From a checkpoint of a small mixture-of-experts model trained on Wikipedia.
Training: a variant of SOAP for the experts, 294M tokens, 4485 steps.
Below are experts of layer 2 (counted from 0) of a mixture-of-experts language model. Rows are named router (the router's row for the expert), gate (a neuron's input weights, with its number), up (a neuron's input weights, with its number) and show model dimensions 256-319. Each number is 500 + 25 x the weight over its row's rms, rounded and kept within 0 to 999. Numbers have three digits each.
After each expert's rows: a language model's description of what the expert responds to. This comes from a sample of Wikipedia text that the model never trained on.

# expert 13
router:481518545498502493467496482480494456478494513480525471517553518482518506531515513559542487499554516480470481493512475504557504503462460493439475480540459457521537499492531496493474524496481527
gate0:513500501515474520490493458497487461516453492482478470507490522514474477486520537470520536498457492480500500469491511514541461517526488528511523510513534494494500462498464530489532485446509507
up0:522514507492486506533509528523473489505510541480503485522459503507519480478453522488497490530478458515466470503540523516496466522526478543474501484533517488511532518539512539493513490485495501
gate1:519478451491483519455449507538513463519485469556480512468519537497503509570496488496508491520514503504491511498505485508524550478484447487512465490481524472526538539470523460501533461452474502
up1:511552509509521467526524519516547516513490492526497482473510544496491458539432496525527522489512526486509486468503516502480486483524480520526544539455478503505492560472479520464537476471505482
gate2:468530510521492487526463509502518503490496547490485502486489486515516506530512480523501550493525518507528507525494504479480547448521471505508530499474520468498480463494465479472501490507502453
up2:478507468474467488530478561455487489517468518527477461528539501490479480504525483505501522532473527484497496476494516478457524474490514483504490494459456511544500526497491497496492508502485444
What it handles: Periods ending sentences, usually followed by a new sentence or paragraph, plus short word-initial fragments like t, s, cre, dem.

# expert 1
router:472515528513542483471534482469500457468498503485459474472535472481530514501462547524538486506513489491492482500458498485528517490459509506475505475515498472544494486497515488466461514481465518
gate0:512511517488502452477494551455458493481497527471524470525469487512471507518489479496507534550527504518495540529467474505506492478494505489512525592451517448495486482518469524448483544515495531
up0:515498496466480505522518521530507534499499493530531519492493545508467454462457475524518498504510531446509456521488541459504517505510461483468508446520477485497529504488518484517465487475520489
gate1:494512493483519485483467494494499480527511525454500524484475499455535517519483528504502528494460499496513503480525529480482516449510485487505491516440520489526501496464521545506510521480567503
up1:506489540497530533522507499488481494497507455495498458540456484523473506489531545498489497494527506480531449496419494528453519484482515456502481493490504563478499482516518513450491503526479525
gate2:479512498500498487518482476512499498552503466472484486463535483493478491525521470492511550561508509558509533567520511447510493487524519508488551509525526501517546469488549511484476537497460509
up2:527501497502520526490472508452504468523516482468484507490528489519525507519523464507486512506499466524485519550486505481533501500551521477485547487462492534481502512464555518483492526566487543
What it handles: Mid-sentence commas and the preposition of, plus and, &, de and middle dots, e.g. "Portland, OR", "firm of Franklin", "tonnes of coal".

# expert 26
router:489509536496506568489501491492494473456470526515454489504500503473525498519477500496525513492573528472474512502526452506517522521471462520489472492526460492514524460495544498459474496467441511
gate0:504504505479533559512512493486458476525480505505475502456500492519498488530527534498480503500502500505487510498487461496474497426526490503500476528544481551505502510494529473473523505494493559
up0:482487502482517516488499459442462461545497525507502525466500512503522509513509510476531484486503526465503507511520474504471448480498540506473446479508509545496521534505512492479520465497508545
gate1:530492507468463526475484499525491507483498520516493501482530469493456550473546498516477503528513469500506464539501468507477502489554512464470517513488497523518493504499523506472516535480488490
up1:517495494500524518500485492488496546506494478490487495499451508462489534530537490526538472479553462506482516498484496500507523538474495484508518473521490523460563501490486508477469539529511461
gate2:509513527529496542505507488499487441505519557538522505512502532513514528513518474502482478450542488525494488476524523470485488481487541504513501493489507521512491482558526537456538477471522463
up2:503498492517473538530498518539494484468459525508502525532506582536515501494474457509526493473476546543489447512537506543508485518496541520468527475540503525545519503483485499497546506466497412
What it handles: Word-final suffixes, chiefly plural s and endings like ation, ity, ion, ers, e.g. Platforms, computers, complexity, battalion.

# expert 17
router:462507500506509531483507462444517464480496540442533432467518481481484531524455506520557515459530496475458466528470499517518516498501479544497499505555445466510522461502518555494482499451497487
gate0:477467496481518476520504484523512485513511498482501497444498476495440506539516489533500470515503473512489530530495490475490537443453503460539530523501474502530508542451464468476518477476511460
up0:481489539515473512554502449493480499457462530482522516518506497515479490500507512498531505479463519515537478474495493512512467508522487552527491536540509535511509527493545508509520526533504551
gate1:483476507516506551502525502464535494493534511464494516533512499515502512493494497479485491465525517485483506509476527487475512512537566463530572492450531527570487487499475527520528514517515506
up1:484480526537469466506536480409496494492491511543512503497548488519465497513482516501496509501498424483526479461472528519479530474495498489519534495473526471484488506509503480471493512519451465
gate2:525473494465459450524483504451497478472456499482491514516494498491505533483511521525495522487522466493481481492530534474501497527535446476484486504494506496485533464459500520506472526490488506
up2:516512519516514529489522541511509466529474497533486515522526494494495515505516518500506509543496492507497514543510495446516452516488504493507500454484493530499462481510529501529455494485509553
What it handles: Hyphens in compounds and list bullets, en dashes in scores, slashes, and prefixes like un, inter, mis, e.g. purpose-built, current-carrying.

# expert 10
router:511528519495501510472516492519485482492519479486506483467499486508495501480504507480539497523504506459473485466481475520516466478445513488484551491531504456521489505499511507486516531469478540
gate0:524559503534538520468506506493527472562490490503519463542518519506509463494488490517522493505501519459489560531530480492533501490476554474531519512525498514515508549521495510484525500472495498
up0:483510478508504475528489473532465488511507514519493458592492507526508513508509546483465477517526500515525522475456515521498519500458470494484543487466485497498509477503474494518524503464445476
gate1:456492499523506508472454528480490514531499488476496474509493465505496503496471515510559480471489503479452482453512458540545467484458509499456484524520499497496503500485499510555454444526508503
up1:523493463511471467498544493513446474521513504488459522478479454504491474548554504498503492489531486503508506524468546511452481539465518528508473477473475549492544502527477489520505536489511501
gate2:479489481509524461495503462449472489509507499510518551521468474502498530523502472505486488552515493497507495480546480522434532502526492487525529510485487458494471500526473539504512512509494481
up2:515473483488509530515467502508500514492433488453464482464532494507521486476482531570494492492536519520524509484475534508523488493491514507497509499490538510531499517484539498505483498478523476
What it handles: Word-final pieces of proper names, especially place suffixes like -burg, -ton, -ville, -shire, and New York, Carolina, County.

# expert 29
router:459508526511499517465522452481496462445487534507503507503539468460511534510457511528517487539500565504475462486485477460514540509509518501476510467551497512484503486506550504460489502485498490
gate0:468488515474490522506509512490504488519497517503536545506501497476500483518460531491474544501510516507502516505494496447510524499483525553453486486548494485513443526534505506486492465502546503
up0:467482502473494497515474452532557446476516551497531489543527536497495528509491502500528495498513543539484491529522477517502486524482536523445535499495492458497458518500501520480515523500510508
gate1:517515493469519511417537514541532518480503523497512538502534515524518471485514519521495463473471472485478462510519509447520555486550494456470477497477460474512485518513520511447506487491510508
up1:492526474458459545521486497512506518526495534465490515485459463478508472532488487480502480504537476501527536480445488543515485498427548474492490518472519461532494506503463483533498556515491491
gate2:510501477514532482506465463461550487528467523499508442512484483500468498499503491506548500478511516526505505502509523494530529515469523504457519514488475540512518529502510467520453504467465510
up2:476514508478518497496478503483504521531472479492467509520474503487522505487516532494506530512492484495566551489480509522515481474529501502495529483514526473525506505520517453468487463555511509
What it handles: Word-internal syllables of rare or foreign words, like er-up-ted, Ca-up-o, plus nouns such as years, members, country, version, company.

# expert 15
router:488529511484497483469490464497477488472511517475500524467508499477492537511485505526505455522549504471463488497479497494549513514468468521455492451514493500540475483484542538463492548497495559
gate0:544483526502500477554495529467511533507503532524496489534460491456465492509495527508558533496464511474437487479460520548501521522514503491471525487519510515500494514484517542479488494470496536
up0:546483496493515497538500459484523465523471463540473490528496549496516465527487511492547479517483496478504485504512521536482491514492521519480544500531485500444449501522477525476517522453490475
gate1:498515530527513505518446505495521491505548491482453520492457539466529508461479509533511458513470499455508508558449504450512519502519448522494488490509503533518493515496489513490500515491496512
up1:477458560508498497516504491495472514515498479502514488487486470485480510485485460517473507500553496454495522507475510506562495488465509509530520502512491488457456529517520490486467493523532519
gate2:448515510512504511446544554510501451470475461488487521487487506458489497504489513509510503462512544506498538482510471515473492498504514483505551464542486476493517496461462525496463488499479528
up2:532486529509511509506530493480455498490477530511499526540507485527473516489515471500505474498508483510534487490477493503499474487555524496516474431543480501526491515491475503557501506557500482
What it handles: Pipe characters separating cells in wiki tables of results, stats and rosters, plus semicolons and a few plain verbs.

# expert 20
router:495528496468489526504516509489482461471456487468522461493544481509509522535489525489487481475515526477476519511477491468527495499474492526515519449521492498518528493506507533465490493477483502
gate0:526516490474498489476493502515541456475478475488477477459515508504493506493523518488499491476498479473460467481498467487506526529512501536493478516511534482510501528508513477538558514512542515
up0:472472511512506532546486533485483522519502552526511506498494500468467481496491463507541515532507498545542509510504527515519476522505485474493507508475485493479508491496463546464487475498484524
gate1:482492473490517501516503479504476523505507498476532501509506496507458478516449526492482498492453488525499478527446515507516478525481532463505447485459480495501530477497510479546496497525515457
up1:548519481473502508483477535463501481527485546505506534507474529512558526453496543524481515502495505475489486510549515553521483509473466473537474533510520528523518483496450486507530505516458496
gate2:536468505522492525495535481473462490499524489516445485483571461494491515540523523530496517531538487493468545468488494485522465468515445500514492491463529500502455500468459508473513463509540533
up2:476515489488516521535498467476464540511501515459495501529491499485520522509570440484519519484500488460550520466497516518479489480501490510551482523516554532496517473497527502502512483508509469
What it handles: Function words joining clauses or complements: and, to, for, with, that, which, and commas, e.g. refer to, contributions and.

# expert 31
router:442515530480543533494508477504490480498518512451480497461498472516462529504467509525500480523508534461481478502485489506525498486479452508481518506505462483517484501484523518496494535489498547
gate0:498500487503534510510511548493480519536477526493485453535467461528437490489524497534523518546503515479464534479526453499488545532495497515499524496500526511480449492439507541489511475502495474
up0:528503562506480483496526471485471493453457489536473509507470521511514497492510492535495473520474516504495528509488504506484502508512514490486511506502515518479460462513477526503464517480500553
gate1:455472542521443500470509524508479465526497463519474469500517487499482530505527528524477473466531480498450437496471490525495483529523508532507486505474491526476504489476474491518505522482524532
up1:551527512476511538479481502453534527469528540470520510492515473533472497447511488497443545498464528450473537516517527482545520513469482527485506470490498504458517520508498527491508567488529522
gate2:505491456510543465531517533525505514511503542513475509480460476559479448482497486527512505538511492476511502507523525436555524473476473470519515513510468490507505516526486514503526495559483495
up2:498486509518477535533500504488554490547522496521521526470467486507476520541508481523482519524473509491504498518452534469491532509478498471510565510493542471477524500514520535472502539550506475
What it handles: Modifiers and nouns after the or his, like British, Russian, same, father, daughter, plus mid-word pieces like My-th.

# expert 7
router:478541528504532511449514497497497496471461530491478446441526531484495507529475519494499484503538527489484494427506493461530521454486472528455530519506513499512514491484531523501501479470500529
gate0:492510484510491543531542494517506530479501481523494477475519471481501488532465488507495540475494515502528474468506490490522497521497468540468498531542512471514552487533471520527519490470566489
up0:507485479456476498546500541494509474485512485543445477459505498485486545518452487444502477498526517493526510476489529484523502509494504550482485491488499459508479470556489489477493474496502495
gate1:502470488483565508536479519447505476547452498501459518513485500554515481506502498504488562510497455480506468491490464502484487493494484538498548511517515503462481486488506489496450486485442489
up1:484485490509564463526508493493505483554502499514518505494480493549507494543519463505446529484530490504498498433445485535515522449485497527472491524474476474530481513518483479478476500506471492
gate2:465513535534474535445487496496511523526528539512498461483514510500485525479495507493444493504549521502509491450485516493473468523516511508459518520512506481510512480519491522474493442489519507
up2:488545487524537541510536494517470492462518562512524451477506483527507540531522515483467541476495528502505497495490524499483515509489494504475490474537486475454505523494433544490492484517528527
What it handles: Closing parentheses and brackets after abbreviations like (NFC), plus final words of institution names such as States, League, Cup, School.

# expert 6
router:433534512474535511460509496511498459485494491477533466493508482495494516502461506524492483505524490470483475509432470493506528468490492488468507434511470501503491470481502502490499502500513507
gate0:505494503515512483479481500456488463493522567467537470520531480511486501439532525525492498464496472477484506459473518514476550513468557491549514479532509480510511516523538542517476491477531509
up0:542496491451499501463495530454489500481468512499528480552535471529478598494491474535509497538485459490539463465524517478461509473502497512481512520462483516510481520479528496512496478452510465
gate1:528471496502496549506486480514461509558503563481503475507501500501517495489499508477552473493484501493501485483437510489479530525521516511493478502481473467508492458449478495476502517509494484
up1:473523454531498501477481523526515479517465499496454501463467539515525497489496522529548500494463546479508504488516460541500489540521516559541503505511536472478448515538467500455502456510484508
gate2:504455503465450474464509519508485488517475484485489519488458493511512499470504481548541486481525495496467490506490550501494506493466451503489483458495489491555514530529494500602507470461507523
up2:488477499535553476503464457525497501510514506524467490566522462509478510510559512505507493522486460504510507497483516453493471505527520445505561528515491493460497468499522513459519473453493526
What it handles: Mid-word consonant clusters and fragments inside foreign or uncommon names, such as Pu-cc-ini, Te-agu-e, Pe-tt-ersson, plus prime marks and accented letters.

# expert 11
router:478534503503507507478546488468508505496472522469527464469489505502525540521491528480489455520531557478471468437492494517490504481469492501500486505536482510502522485496497511467476526469495503
gate0:476512504505513470482552456554464537522548475506459515464517522493506497514483524488501487542520482508493496458509496523513471500509482474514486504469462468511514510558535504464516518496513503
up0:460526532522502533483450516495476494516524582478459514520484483460457471487533524504510557480454522482506494498515511501501531518519513544498519508490512499541476487466474491500504517546467492
gate1:509479495494493511493496443484496527519524533443460514493490481484546517533534507504463514486450534460556495463522500525469497480542439474511523531508506471497496493495511451521478514441484477
up1:492518473485499475478463517492493466501472509542509482494487530511512502486470496489507542497524483529462442479486474473511494500444543500484507474482453536485524515466480508517491504564530517
gate2:467521516470514491523532505478511508517487540531524484520486516497462524535502471510520503512528521472508551454472493508417544473521479442513511508467517488478530479474473503480487481490473488
up2:493511511472478522500459534510494524511499514490521455491513537471511512490535541522540494527479465460483505488468483488513501494487475499520515498459475518437476511502491556537528526523527497
What it handles: Ordinary nouns and noun stems after the or a in expository prose, such as design, test, water, limit, location, book, cell.

# expert 5
router:502528527452538535457545492470502437475474536477544507467519491467531528517492486486525473491507519458471485501491492494513511520487444542463509494527439493507506485492506506469469514474466517
gate0:508518520525464483505530507526513434504492508516532519447513499455459480544491468495489508497473533448514486503511541514530532487505506503510487503554509490439447513501536486521517519498460485
up0:481510548500529506501514465501497536510522434488457468480478504498561491485518480534521501518493489532494486522531473470467542470465478527495523494473481482466505458541486498475522469469532484
gate1:517448512507512495499446524483517470473502540456526481501481473516516555495525510519510486525441509458480455506557513448523483471528517509505450515526496525495541508552513495531509465523498531
up1:525475495499501489455475500477499503488508505469564496495467472563513519473492501491506525502444535454488475513565535479491489497507509487480475531503482470494542490485495521542510496512512524
gate2:446511446477523553500470472474468511527535494514507466554466490498562516461491495523500478518514514497510555481520503500530512467470542489512490527508510466514467530501498518504513516474486479
up2:496482486458496516480473510486478514524563477498477440504500511526540505477489493505450492479480539504492562507527488479493482480511540499499499537517495479517495508530486506476489530445475498
What it handles: Prepositions opening place or date phrases after a noun or verb, mostly in, of, at, on, from, e.g. in 1851, at the.